Below are experts of layer 2 (counted from 0) of a mixture-of-experts language model. Rows are named router (the router's row for the expert), gate (a neuron's input weights, with its number), up (a neuron's input weights, with its number), down (a neuron's output weights, with its number) and show model dimensions 0-63. Each number is 500 + 50 x the weight over its row's rms, rounded and kept within 0 to 999. Numbers have three digits each.
After each expert's rows: "comes before" lists some tokens at least twice as common just after its tokens as in all text; "mostly gets" lists some tokens that are sent to it at least half of the time. This comes from a sample of Wikipedia text that the model never trained on. Tokens count by the router's weight.

# expert 14
router:497527505500556473476497493434496481435492544515552474428454489477493520548471511577470473531534521472488496454533525542432590519491496487420600451475537526498514527547539462576472504483436458
gate0:485546488494515481464531442507536462467633455549471550436563491526529515499529424421589516491453482485517536559431512579478498523531520438495457475462547468432482425585442511488463562606511553
up0:584437458481463434459477563493410583494543489593452551482486517470412517520509504429494477437537564527544533560498497477480451482529503528508582488418455457498467490482498522492539549524520374
down0:461436531544486481544471501519569508540444450488577467569483515554577505484556488393493523475473453471558545506475448420518491498483458429621513507506475571468466495488537494482483553546517449
gate1:506577546474494485469501446414574488471528421463555495485479524491503450564521541576493476416498507441444443495440521484483472550579463466475517466547490521508506578482488377556490506505473530
up1:475504484505407525485501388560649504497562544527420491422552512455469480445402502503514563401487548592618489595541448444552544557468530548509502464554481456468456510439522512467490486516430475
down1:468492515463522552564464466518500480479461501514566516572507539552508527501471483475529533440534453566388475461544449522524541458445542486559402449391525491427457520467518580515449563537522494
gate2:550435537506417417478532488466515578606512462448583452510575609534510460565547415555575476452483462479455474448447498472463493511523454483458512473454506522433412656498549543499554552567490616
up2:422486516533529575486519438534443480493570514513491528472444449579518456523502436437512463485519402540502486474442526495556504532489510519542439527570543473527449444548427553450434538521552456
down2:425579524483445445544444455557482572596525462528561463433503568520514494480524541508473414559474433482428444405482477517515514532469438482532531537460559527467493536490592507425563488489503496
gate3:434477525481496485453535503502476482483521406558412481508468391516514589461534513494511389522458550480470543499505566472482550498527561456593499500417556520518538541556417429547464557468456517
up3:517405462560471456520474527568574559529551455465485420456528529485507438530472515451583446444453443467562405486457610564496466505522539503434556527471432446440515548591463523401490518507569531
down3:482495513529475466491464470521487484500516512489474450476461479507441574498545396555476472453544541569484471487516436478462492507546375489400494518511449644568441469608514469533528501617537421
gate4:425479582488534473430512506501396515468510526459518425569517547511508440513500510572368433559492470504481462459596491489381471537486428560455519496459554525575569497548452466499541532555506481
up4:520577456422549417540542560525459510448409486464524570570533582458512534493515539416533508508506505547545558456469504524537582556482439468515443482434469477504493497580438557492516432435507558
down4:583481500500466563538559498561495495463432436515478485508531494519565547592477520491537484479531447541498463465556467475443624480477480482493494582480536522499428495572415552616442579479538570
gate5:495473487492473491438469553462366449425483538521473478401562447546434538515561494493478493537566561526507475483576576476505598517495550387518542502405542566452475529570532528534557465395487494
up5:543531474512474570474519442497509459545428512539509550461561466412551450509486539481523491543470451500481415420548549467633446444523477509523494470502439557497464449437499548373526378476537579
down5:511458532526537531410424456441591503487504456503406466467453364495567434476466518489397470523459407565554424451600474408523506527505433485556490474449521468533421442493463533474453538570501466
gate6:558500601497481525554496484539592546569508488424477512447495439526470501465464451491459455474577494466496460471494545390537557568509454496436471533529588496620499538474464569527506545432524451
up6:520511519477495563502558414440587541408480435544402505511423498498472467538465496492518499592466415510496421521611523535500390468510519443495482537594448498442544521456412458529537548609648480
down6:460498526391531533509451488457433498493480486440451344541480515436476487505573593592507553462535417552532463526496511500561568481432494452537552503479448550559534525447476496497570372533517431
gate7:464489589516577462480485568479500587532512604471501532497508457386501494521469505442477490506519535500550518450503471476475419544459519512382529480380473500633568491528489449555570441404529466
up7:478596530563512496458488512489564560577470456515513503591438608420586499503470444448473391577582488530468451516485551481555588458416537423443583509541471583570472490579570485547564504514451446
down7:502402445472473489610441534452557504612476582450506534497488455479523506566513485443493537561445548558487448470498519454553496449466469434529564512492462457397545470501538577507534530491511503
gate8:603573484461543464467572573542602577519494457449556564481479484495505553605514504460509636473518485527408546492529521561501498405464323576556438512561522523449419523486493458449456434378566559
up8:466572518495530509483537454487592500543508484530378570474448565399553519449504511599414517465475571497426462481544496457521549430476520516585521505423538480490481445530397575541446477601406495
down8:544468587577523510573491459434556495480560615495537582541461509534476545482488463550441536512472479580491454397528581502539526407503554572511514537539453553451526500463517621464386475523406440
gate9:413555549530490549394566488444454539511412509500488478505505523479472532478565489524479437483507448538563543432552416558412492494543417435521494486509470451565492458471547559595440499463470477
up9:517443452406475509427471532516482525458443567516498498481445403434469554581475502466464496398473496561513429539583477509363487560512546440433561473496428489509561492522554467442492477463517534
down9:542445464449464505502462509474446462395557630453443486486553451489513503613518443420472479587590511507529470512469499502524546538550517460490541471472537428537521512513545554451503534480554518
gate10:539401420498488544512474670535473513338482488521504415488510464529414474369500532491447570397495508489555536387528442545543430469594518499434524538428466469570510440364515511564470432382561541
up10:480592515503443392502523357468469457560524597529391462473569463542498617482482449504544472571516472513489505560476514460452480474523508530500506494526505502524415460477422568582536627527505442
down10:449612418442442550561519554514459510608507543604396540423534464468481549451526484470465485533490492521540497530534560551436473470429466498492508546520589502442470540511503480563497395521489479
gate11:526492426505541506514430481548515437481445511423549565532460554525513450588494511429513494590437567493517476521502423478437458532479504513481525433611513530507465505456474444502534400519518551
up11:494531506484520500526529445500388575472482527472501544532606428511535462521496545404447434410571533578503534450420506539498402535572436497543448436522505464536508493506488613483403459493436490
down11:458478541402487454521465492544420418545461488532526417513596492508467463461424505509533500478464480486487428535502509462598515506569535538562537467520580436555517435555505501456460360570563425
gate12:515566504562473525491535521507519503515531586462550436518469503533597424550484563482569544561443472494532447499533517484511476499450476590580408603595518470569437434506455467522472483514491574
up12:519478500484537451519477492490457478459472502538586437444420492617439532551442446439537463518521420508437456487497501507527457499542561511455543464512553427538553466479510462568525374443482487
down12:505583443519464505498557570552562458521486529485515481548433500545449383510538520485589346384567482567461578484516585538504445500553460505483419559589458519462554547572524453501554529456498475
comes before: " the", " of", " to", " a", " in", " that"
mostly gets: " University", " made", " following", "ment", " After", " use"

# expert 12
router:508525498499513472641563522559528507444467477612479436458492571412479521475583547586541450478469526423475498495423453494525496596555506540518467553509502503448568506520584513584476513554462580
gate0:484485558571485440455574473493499490429457516483501569487477462518435590503479535504537547460579575561490423562495532432515519549445507430480383505513521513530554507455417484465413460432514577
up0:535516512458560488526586463540539519499528592542602485482574487537550470431476512573536496498556520511442544463488609517476509574571561485516590427610463527534517537489487523596524523477466488
down0:527499545475492388437561449553502551581443489431546478521533554497467347575494501539509499561475436430505447391487468460517515445458509516479479492480478535506512502502510485424514492487538523
gate1:519487472318516506498486546602543581459527517562447449496471503559564450469519498440603434463492457516521401436495459484452459507491479543573424508447525497440494458505482498426461586560491459
up1:428431504458423569522553444426477590535501542522469517500496439510472512470437389519487495512508472413522462524543585488497543469510555474587532512476519494539454445531515503527429495463489481
down1:558581521480421497517534488440462536370526469595465600404461502583559513491479458491539539580495538459458459499468579663515530452515524521493468512593488495587520486471401545483497516578465455
gate2:469510482446602443504518404487453487427509521580550528483525504471583508512477448508531466505487444484476587541529551471459473507513499469527466489550457503449524553486573605510461597451322461
up2:454493477455500587570503443542544590552567475553423489443429442419508520506475458482487480471423470514472502515464532544499592390480482532620467404487375494482368501550456599524458508458529485
down2:430542517458478488460505446539436489563456442449519433488517500472433559547487480570473575456500569590500456509401396535412570475544492506526512430454526541484552498474458469474480517527393495
gate3:629469372512479538542532451447475527494514497520502529421480593420535490490553587533468481434516516493401521544395495500540561589432575521555466572522508584485612545455501502484579558583512479
up3:415486498582557503502518562523573477469501449526517459536412522556578457465502550410465514450583434529377562467487484577444457469551461528487526449505480530558508479474475519611555444494480496
down3:526502529480433559499502502606529550498431568501501424490553536490459623473436460541499528475471525535518445483487516392411534576487547538568419583473461469465459590501557502434486492515480477
gate4:422436619515455515524556565419440570546551501523456463536453432507546522472582580411485400484514446543514587437466557499422541580563503534491379620437525471510518534470579560494515420455407543
up4:501476511384465500556596523457483500439524537446570513474522445584383467449563515542497487429458581545497502525450524507526545533578562450519492648480424461573494539525538566437480458524482444
down4:488497456489446459487514461475452522461582526498510487609484470510466511469536499461427424551430477511410474551392449472502445517498425574550478502479407526532514501483482527441520463490420420
gate5:541529498483414469528485477395504452568473501501427564533409546481525539523466460534491470435354528386480496530570561462509454576520453506511516577540516484543545564565558540546416465539491476
up5:523577471447591496562422583458497557431490570449477569472527467536493472551460465517434507561528534434635541435414450491505476446526561536522540541459507494474576515450486522476512476449535503
down5:521540523502588506500514496519552536415460521454492567505453529562455482569580406451525480496498609463511474619483531578478492454540531454484510500477503564518448525489472522488545610473477436
gate6:548554467519531453480489552432546502470530482360504439411469465521444577492588490533463629425471557510594408464435555531493513417445560488479446554493528518577454497571520535560540466634590509
up6:519525429441506581538518521467553425495573462589521397509604555457566491449537567481554541505505540411557535436455574452543548514516543534458515476475425484498422474474495600615588547509522512
down6:492409520506569444524560525438530415485512557426480540563493490495506523404338485515584559475511537466604539513532427497428488498552455453490429502487576436504502473455486477521496337453522457
gate7:555605519477453586583462415504506459389574473535526506471435494502500489515589473635554456459576527427506555413536439507400464609480489528551478464495519442482510406432532476662435545414473521
up7:540448497559624530500508534511411558511510532492494489443495461540571471463567528475575575495610491494476492503553542383529461491451600546498421444480403502604492507592586519441569619509529487
down7:506470528494445477580518499557500570524465537559470400448540499396472433422537544545541538469452381542514422421548465490534539507495536543475474519575499489573466518523502469553353522423464507
gate8:500497481436500551432500484521521516449494484472468443376563563494597457407418483439433517470476566429526400585480543458451522514511425522517536388458459474457588489521600522482528533479522461
up8:557501463551498516468428510533463539473513556568510537509586494462455645484448440564513473578505405448525420439562496540476516589491565518515578534456465584475497508494482528531429424531389517
down8:451533619567453535511395455486510535546519555499485557493534533375383507574496481439571362469501503519450457536465504507466444486564475464463476508459510551551535498522369481500469461485482423
gate9:383489559580441465501460546437524526523425605512496522473452549473552458438453412537528511499455463511415481590433437472476600497554426525383546452631537491507421530542576471498413543600486437
up9:447591481505547542528477520463419450481452521531615441512502606555455489530477517533399452525495484474534443477607525546492550555485580506484531492475503497524530380527492526542528544578485528
down9:551475500607514525359482521486460520460529431489565503466423438525414594525435453527494507521493529548445566539442436576476528467489418547535518489449489442532505446580449504556476386520484474
gate10:580511562394494535425476558571489482496491493548471493458508566552513574504488573491447527618464440474537520490447554565539434544550596374485516564440600483516395530439475494426525536578485562
up10:446503551522490497508496474416513515513565391590501532548519406496443511522460469491467565566652564476546464512516538539451488495560525539381505409568423454495454499507507412542380441563404503
down10:449499543502480512458527514414454601548518443535527568460539508440515540544450537543479512466615518519499523575509496475413410500596460495399488654551477505615533492528542499479497601468454488
gate11:495534433494460485534469576455502507545561469547460468544461493613462468481465419587581429533446584480459406513503506505551472571588519460500413518543432439518502483574500418503492563534491502
up11:563521443596526517536515497529593468644505549502441502460544520502516526484461429517580511489458509478573425503540499491481521550502539440538524452618474500494368499405490536583492561476526496
down11:490465508515515516499421509507449518444509569496548421499425537528471519483448497492481462638470434513545453552545473471425660564483416548471535564513458534463553558485547411457458478450370438
gate12:491473534468522479527459525483506484586558417493464493445518481556517531514499531486514510504493544568422386488460483491525529423544471409475495463523596462453416461536488508535517499535535540
up12:422462551505455529527445602496546553570579486607553518581499470482515544505590486508428462475532486497514472469528568609448490498422532538366512550503575479566421456538435404502425538517529428
down12:490532511511584485422514550531511537610568517457495572502546544527477452511495581437446439487518507496414479557507527429443479545401467560561478530458454549482467509466487485499464384454573523
comes before: "|", "\n\n", " of", " The", " He", " In"
mostly gets: "  ", "\"", " United", " Party", "]", "it"

# expert 7
router:495496425576485456477495440457569496455494494469459329572407555427503577542544535508454472481564533518553476567492555426522485527586472553554418539516488482427511551515513470635497542516475496
gate0:569531559358624440557486597444499498470503520456423498550523430498443518465571460452530536573520482524491499506409482577478591470504489541596551486531524420585471544521449376571525437483606537
up0:522480457561533426589462512461546558579543503447536498547549493463516483442546505512530509509545461478516531521573591455564430495472399488544444451583516455493534610565536521488541519425503564
down0:466499553580524497476511473444480530484489596528478546479380424557521499478480543511509524428430514510454472578449455486444514465550540505500471452489442501521481531532501470465570527409537480
gate1:492554456580519491528477550530527520484530503545469478437523502492499444492386467489426621397547463577422457454454510499471476440492490486544571551540457473470415460501489539425529436461461616
up1:534405468527448487510659450550554437491592420526429493520490493486552492525500355486550552473352563570371445408394484457557465482483468492517439536494483455562482482455575490508565407580519492
down1:551491551548406463539606496513463509523443540401505410457511499476544384505508506411449625536556550591506547525531489517532480588497427477555407536528446489448568484376573598472541465441562403
gate2:522469420554476525548477461619441429522559489465424517484464439523442458516555591554544506446434540393485516549570517586466433517511488533491576501587550497442519383427410508507409635576514549
up2:513516484399487457493506509517436522461427474514494503400511512561476540494621585542518473398545471520533525463525490438462550544458505457474473573480479496362543476490494501418473482518542562
down2:476622536557374520495486462435503484441529528512396552561408530425468418518503626517500420517495536462473564528563424473437481430495524452564512525516469536582523477434512563504449486492483439
gate3:446580507620508404446505443402549349539572492417603585504545526511463481445497547454507456431451493547477494574535427421443525573516520557436512540477569553506546483412498604565489572553578528
up3:454531560535488473508550506431477515465522453550453400490502613565474476477609524461540435506559509494498466575548615502460641463526440468513464446418532536418556422508421489511502534625519449
down3:475422488493482484503543565517456481574499420509461499492489531524505551410514506492469409398503578387404535456479507522486522469462469505521529632486480616477424546506537574558490537472491533
gate4:498532451428462552466558564528462477486508454401477511424540603499428527519484460485505497423448530555551431519432543433411511514453441492490498464503608466475486427341417423543566508460506498
up4:582462445502477413504520518495591456467544514626482466535495548495512476607531476528513500511516533463463455508433528526558495475487579538472561549562556621525441461416534571450428582481486514
down4:532419381439461482465468527489543467508535547519500445562386492472544498485531437452499472469606514513539548469521427553500447432447502496508577570559521460486471506518548513397568451448535547
gate5:471538480482501517499462504586504439467537427432394472510567514493568471451526491458477470450453518526494537446448588530491479474509491534482495466457479448555510449408510407449431545460448469
up5:423529442555523486462427588519488541562529410495480475559565610538426520548466418522470388501458504500572491505525521483482524438513441498502531560560578514502548456555434373567520457508499513
down5:442507430489374436565588506393512492495586489502477525461554521514474477417504522497500476399519554541499471500455523538445462525401573458446564529497539518498418451481471517467453504546537567
gate6:491500505449456486538498547584580477476474451479553527513479458538416527487547542560518604393396449552456438438396445522538586516556591424531558555538545481460456499503526529504500518533460534
up6:482478488519375477460428509497468485577509549467490575433468434473465490439457441477559550460467495474474524477520497499462582537515503540442472535540555515594601394521468449579520457465506433
down6:448447499534431524467594533425487434522527491437462435517490478523491454474559542496551517475536537547539410544569567494467560521480459536560428473628619534522458490525545534492544547481488438
gate7:414442425521475512462512482457502448360449498416492524420510489546513580537577463560463516584505505502443450544434495497483468540522425500566470494506586508504422496469436543526535541468540549
up7:531455551516557597443498480516427486464474510552461504547541523501580468490520535542526561564450477562487416569513475467446470486548565602493545483514469534506436442474482508446417500487410497
down7:486510511563466452519485608509596528586534509476488473407570550582536507581526495492505584456503585466536547575578488458675561481500532523510472523455474587493545668477565466469458531448501490
gate8:435486461461476419577506469529481508371542467540465454438489486404446490525536580471498485440445511454511560552522461554493552525542534532440516532454584451434539551584482549587562593500480522
up8:547492458456434520541575476491469493457518432513486467487509602548507434500610554588508457445509494530516577541505520479567587496423491511538509489519485471445526477527417534512530594548506493
down8:521552554464543546460459478424457505439439501542487512583520393526451462509525415545493510492560645507478538509516497454485455448461550422477556543455504542591487545414500528410608442481411510
gate9:535418479545504415477529450441479525391453455442496547514479477512365543561511431546483504555453529512522440549592483464452547516511540520481434552464591514531456526505444541519505547545449496
up9:483535531568506584516522473454484560540501447395417529503422511447474453516526571538472477489488547459492490515482550464482575466587546378471509507440440377483452477506492472485497495465457544
down9:497528527353494543562470491462472412523562500531488523432466454573564525453455494389560518484497609495538471490400521561466485448545528520504516457435489473524494431425499482455509530426456473
gate10:480476482509444460600518443548470547571535514531475467486500509514399540601564508481466574540563464524501364519451521500557461500598570523510559479449541462418487505540429529534432590446568537
up10:503456444570440571443553510518453418528470537501518577524525576462513417587495463545563541519495544505499508521469538468461391480515455437514452466448537460404507517501511444425529504502648496
down10:502572471464457526492449453491524415452461534453501432496477435493533466556461469402495508566474525535525501496476534491472521595485546533480576465537550499442551486554397481509583514510444446
gate11:522538462462422502448547438482515508515499483491471539456581510522561520509606517516483506521460532484579510540546439511532548580509448531452502607578464527512658469550445480500508578487497521
up11:456500407492528556489396456500478525572465505373492514498503592422582617496564507487470457487494401598525461505539513470549483539511444492564522494537510462474496491450486476580501551481539620
down11:466459533591524562491478508542544461572440469515515480513516519492516375504534528475525536485428422403553472539594527488494426498595506494510442500464501511485467516513582464573580477518574491
gate12:599527484455524522551508539495462494494483543498499468482521511516530545520430516545475579537481471574500420480534523518477511550560541502512483556519549479460367483460529565425502509464578450
up12:444518488568448462502643429499514518550512539568466472488553527545505547532506498483512498577496455530588493521544515548523407553457560512551479589476447556458470480524543579535510485455489466
down12:592496499531539586478496393488497542438502421561527469583430472442552577488521499552391410444517553495495426576467510456494472467531599543501542540547416463448476527546538457510494577543588438
comes before: "=", "\n", "  ", " and", " 0", " but"
mostly gets: ",", " and", "=", ";", " but", " &"

# expert 8
router:548475418419576516515449583618532461401486550450479443353508445505598482524446549421514608454507561430565464527491512440467520539554568479440515502454467489468524497418568454553483600467407523
gate0:508451507528422526569463525453469571643428473493358488535423532522493554484561460541496452414536528458532483506436480421407500454455519531575553439472483576501459507548440405497522467554461552
up0:464418569446583476521561575504494470463464471389595523457484549551551465468455449492513520488541381518473457497458505486456511437532507507410531488466516560492493417498514478547484620499432560
down0:520434571480472497517547448497558490552479471594441508429539541527488539564568552471464530442381572527422452589512496431490620544551451501597449517597449526539463391535476537454524489596563465
gate1:518505524551468435501521605565514531417487461469493437404507501459510575527550439492533492540574552515536457491584529559447531525452462556450473523442533527535545530528601442494416440522493545
up1:458603515530447421480513530493496496600509475531498495483425463540567454539495506514546544496376485539520545503479523448530581503479460409468614461408425587469468476478523553507479487466493551
down1:494486522459479491553497433585480500468559488537615480477547501394526478462554468508525501488519506535549607556531442437458545533552585372474422530509533535457648485452478463482608546500514484
gate2:434510422497516474490574524478406493451493483573554352480455576494554515498592514471512438467541530512475520535585500452553494450446581508515423460468478501416531490516574424461552520436485568
up2:557524415407489415537536616489542433460496478547488549481526489489482455467583526527502485474508564429479472556497525503479497445477521501473512518457553500437488456528552407456491522439473553
down2:566540624566506474518487527542427395500526500590496447466537463529562426566470573540453525535546463493401491567464470535568463462493484560521528535516462487438509531549518513447613523500596525
gate3:466570414496517467481513478408461525482557420497456419475497506527531475580452482553592463463459522525449511441412442471454552524528584504519507523501584558502527562447502550558537559572519522
up3:482518518501476462496458569488467446524565569530437544478511455433495491472468524482428422567599474548567447531517519561436422564433581453400518509457529434465518510512562493439410462395416592
down3:453471522411556518576549507439551535513498531510356535539482559553531551468508444487512563517547449478472587448532539493425463445460472428431599508520518530484432460494477509531528591544496533
gate4:476506504392498458507532555548545548528532494529534443371456542555492488456502306491491477435478533468545404562454505504609537534418575523499520429535480510522491541471541584511569457469463525
up4:518442496517535414509558440517534483483560503509455442488485497476523506462479415520434447495534489442536469633455496460577440545500405622508446373441550530556555507507509560605485514496497487
down4:567532537470552456484481518429574476509493474490434555564481508482519563624432449514371556488566432514625399448493505494454382499498474503477468425493490515505476523493493501490580498492471470
gate5:484463460464565519524489513545498508515574523462447451500486469513484575487553418524501500441447426479493450533433508474528543536490552519482510536509550564408451409500496495509428588395467484
up5:536435387481502465415497481528510498473521562516500520473486532513547505574390442530499512506426366394536463532440519452538553436529514508531459546545503387428464440512531559440529600439491552
down5:530505392479464390532496445554451510409450522531496517535578502403547465625410480597580500591546460473643457496510526499460497428534579540489583539510494409553435492538480505529404440410471493
gate6:475525497465465485455499577517481431491492585422501449597461523511577530479458508510502523613585582491601604446565464474449623502480524507561488610534596532479468635522671450502456609446439347
up6:507463461598597491480526494442509453488418555520496456516550510604557502474449563497509508491465483486531502557489508566509602500470570549307397542420545495460460490537513420512529519582473420
down6:583506401490479447501596466500450476522528502549506491373494490466459585433501541517474518605431529537514482408397491605448554431440505529439486476569514419424439509449588484488460465492576512
gate7:478591427436503484545502463530448408501551496534531526493438440504451505478476431545496494514518528590563482544501515505469493552458558529466524493487512484480477568583569421469512581476478431
up7:464574423497496568504504426530459517538497437407496521551448455517515511369484428491495499496536468506511455505602495551451474590487450516474529541552448442445455490551620461502564576415573453
down7:466500566520512554491492559543509520669553495529611474588558446514495465514493449509460434514469488466494484626568542603543471442439485519530507482521515485507451531520574517536539556421521534
gate8:500554484464414522582476451540578424505536475479492452526544490573528381540557440506458549534514461555543432463434532568467466441572452540501529564496554534420422389501465420505443514529571434
up8:510509491509593550458389525530495486537515475550663566446511583509502430457421480477489502483561522467454474447485471520446517510538519478538566516565360527543490541442488550571504543574542515
down8:537531563433453457457466495539468485568552453489485443507504480538533522500500474552440499434442489455555475487505461493591466554464427405525437488515567529525519492487422510412596452536497502
gate9:581418482502502571506375448389408502571452498521463530436571479559504499551636564548522528437529498457511549390518462448511557542534475544483520489510531487479523575468468431496494608576491494
up9:485477560537437452491397517568493544419511493530436486445560493519550539351477459551558527519591418542509503525469493460480476544513482505512566527533477515536563509519387467449550420477495529
down9:518503573468433499477442544419513507481442553460515411527500471456464512575485463427542560472452561512510545592430470534553564420423508445535459476484485500385570540516494530523484492531526510
gate10:403485479502444538472392447445522530518473465508503516476518584582457416520513474505437467553381426455556427497463445498443546472457414498479463510429494456484539482583393479561445516590543525
up10:470543468575518516501565514502448416512457554474502517487557462486573531534470513473418496522541506512460456496553537502528630469536481500397501483501546528553420425560527518451565437510477432
down10:476528523507520513456491523554499482547561515489422516481651510473415492526536470410480494513501509559441421589478541511584604460456547503593555500513554594489452500571469507548419516476630543
gate11:469529448446422346511527536469517431547568516512530565469437608563492508487532583506513509388466532484480636516474467404390447571468479463490529505485521522506443517537531507546596528547525523
up11:543531437444424525497537488526368534541479479474499567468632487635464475517496567448582522425458494536416476417537487510474503434453525515448479510576532474555510517533486547516527508449564552
down11:541474564531480589517515565524370435464562507582439490432508519489585458505479521475418578513456506466487503533450623455411567455473491590471489460422496487568537487450484467517501561418435503
gate12:489513468470529517510417540555409474561514499510495488511486520484585521465493546619573567494493507459547436541529410504555464495545462562563493608550463446541500463536555455487525620573525537
up12:470514470477481476482462496443401503466514536451566437536529541404523598483509494503550476392454581511552465548594508586505459522442573366559523579456562475449464446441636520461495481554411465
down12:512503587474542495509501503506495491577468551538403395527570476509486508520514457456455528569489509536548540500529516499453542482524515473525472537534558469533455474537624498502556534466525545
comes before: ",", ".", " of", " and", " in", " ("
mostly gets: "ty", " years", "ers", " time", " World", " War"

# expert 13
router:461567546516559460481523518641532508489493546586527460481580502555498487568522473567466424572516486429500521416443544478551427683455521592545430511534515508392479533551599398589524480527451463
gate0:511456586507606557453452541519494524409417503493489346447534504647504572481579502514485601442543445581462533489465496497522518432542500449496504512423464483539512580438505362580531518664489585
up0:473451495425533420514451495510482478450562447549510446443526519469554430540541612440512469542548527558472480502610484563481477569521432510474576510440453554465421429461451595502488575525486475
down0:571544560342455528496467495460498514498506353424543447464491479580536577467521479487563591500516506553610445500551469560532586515545444524488535451452491504498540595413492417542598458525429532
gate1:493487490538539488430433530498392459552447545555497424506416521423440666519544468564552522476572469406489437475613459459511522487461438534462500625486560477507484511429491511546495511491419473
up1:539564545549500508466527545456500474577566439526383492494489547523549568468492434452521479539514536500463488515652550422479511520508463492492490516370475468546488515465496499517474475445500540
down1:532512540481500458484513572537503480558548415486485554532518525482507501376494520466453507533425537496532564498477492495486472447460504532463424576562442515506503484567503414449454478444478510
gate2:437547482499478515558473477543441563543527522415567597449543545427477511545491513552511482516441509508469391480490445582491456538487555499570445528449407497441573497463470510557529495414541562
up2:542428486520396472524546466496524504516443557495524488554518460571509469436398418515525483481505467532495506531421446526504522499527597433543434507435519527517403531530449506500507559582485541
down2:475506477547518580546523471499562473570446495521575611519572526489468502543492485520537469501488533455506505469520491577451492458481458522524567472538449401471510496500443523482558431492525516
gate3:441538488520483529518551464531564430483454552439516479457471457465450536423436415406413493515510478547500502504564547501523462560544459481496404503410530482486470504454478466555560478475553440
up3:600473469504547543500517434435326619548474461509554508508498530485468544473529510511547571462470542534568584531472519547379452500553508456530512430483502467490622467524494502424439403417490579
down3:515517467627451483414498521548559613580603477539533470515463516452515604524427477498542509478466517574584538465501461473483582583404576494557492438429457653485430525644517487430473517495493501
gate4:530549448459487507553486436508410540557544507512515480535479538520484439554494481534569415534402517493569420483494547500478498452594548381502469500514519520510577581532493497442488444468453565
up4:530521584523550472507491535500525506523445431457487479443537442554490530434462457569471500440519536433472601457517453558453558489457502515496538503413450533516471440507577371508519397537479538
down4:606531577475496471564497522543507475495522495467435529480482483538476535552487467552489482448469516463555430531491446546579422557550465597440535444478533554495545526514572400461576546464443569
gate5:433429476456623470545535538489553549519500487458405581531494543581633420522474475466517526512375526509503496453457609492509457523450502499452479506620473534481474503519566547368513506523574479
up5:475484499519430565484551472406419427478520520468423486518476479547391599506405437520431425501540453495470540550599426557558479504497509513464475494435665490530576414603503491528435484457473520
down5:459499448487434526451459412558575551506585554523430525444537534419510498464490545424489453459444480447563496457495559488477542476494495563442449554539509534482428502448575576458492592420508481
gate6:420542458564516466468519547435446607484506517482524511464524529524564479526461506583448510512521466506515416599580543578535460622578503539513540579538544513515591534492447564555471595545431475
up6:584534572514548460470555581445581564394519493569533554490538421458441471485516480531473403486507595530512404584475494463405466424433569497491534561504532547454445555530533559484446503538475493
down6:454467496457551548485454370503569540522456515544497514494535558526393586465459519517526465504531525512462575587403498541487456507432498472482495526509496566441389495519574487502490406535472471
gate7:476556501543498525445471519488523444478563511426454440437510563461493544468440472493407497504543556456572532508534507517457449390503618477480585485482455542519455649509514513511447535552490426
up7:475482542571538619402474528479468351515526457430512506485486469554607551509548564498501615556527503483516470490495490475449468473525394552497533416476519488577499501524459445518456559409569417
down7:559482470478547542613545510445539537498526452385442568452441558588529611544566428496525537551482553567543466493556474558567511458535512509500616398536472527472575553424520486487534473443499480
gate8:400507516463429458413511536494504479490633509513471503519571632506531462418517503469464391583454484411571453558520496466520529499552447491498480485520524522531573491501475535496590473435423530
up8:572469534522550493468486491504431470439436512424443467446442514597487602524526457543524527487470536482578499503489522528510529559470514546503473468608528480482470532588461450474426600449469547
down8:418530509543539482455549445473513481491579529394484476502504526564507421501486527548502518486569457586546516545469548538519607511566506506436560471470467555465573636523528545518483497513461415
gate9:486496554511438513481480546438378484481465523502476517509490529451459536450509530493527508348599555579545423546507495513418557515486471457541546614451484482476556464392500435447442551531489435
up9:464562442514339512405536492466511549635526548542575482491470551455482513584558518510448525488501435421555422527533513470603488479433409437468495527482544507490446554634449539645521506361488582
down9:537392530494513412470347515609557597487433480495400445588564557598511459498465473527488586543494479477526564534436465486555442534460526595563520559499492496526442466615466420506467414485552457
gate10:490511478534420519555481440473616528499512426406510434474439502538465591439443483551509438528441582461512518532567429534475509472446475523468527546514625470454525429439557564485434478485488534
up10:470490562457581526394521512540488552479512429490479531464486425533514516439483510541469517434517464457413410437515495533553498485550564491528523466486479435571562529458495480552384499503472547
down10:460532522482577564544444585510527567461476516517533487526520462510533529582476448464516549430533447470437505473511531493627475476536523519529465577512457562481486485573514469480429487547515564
gate11:483432521416527433528462528460449465556386519514455519504527538524547597596460442466547417515552489575493508586486530515432426549499536548455470438422516503510521501470524536580376597470507473
up11:573498498498625474466488539507514552427448475579451567490528425456434613600457567473540514539605570468473484474539579518501471527537474432506463443536476563476515459596536477498470467491517465
down11:439558488605515541437509439561519485543539444533475603473597512504431499568553597431524544530456520523513478514475561547482430502509475452547457523513418532421475533522438440539568574535438559
gate12:417444478521500414609487475545446433507569380527480538547487474513545516465514488489520525542460414558505484461437589444485522488497449519517525477435495589571443473509468399504489490497447553
up12:453493548427475443466533458528512532579467446577527525489558534444479510517448587452542519549458486475493372552388471508531457462419586511542462472373469593471478421535592466467418364503439472
down12:437577511504461461454564477511475508511461539554554484537508552497504461613516501454485549507452403511467524500503563503511470337567589579505493519505460563473552558575458497491601489485542569
comes before: "|", " |", "-", "\n\n", " The", "0"
mostly gets: ".", " 17", " 19", " 21", " 20", " 26"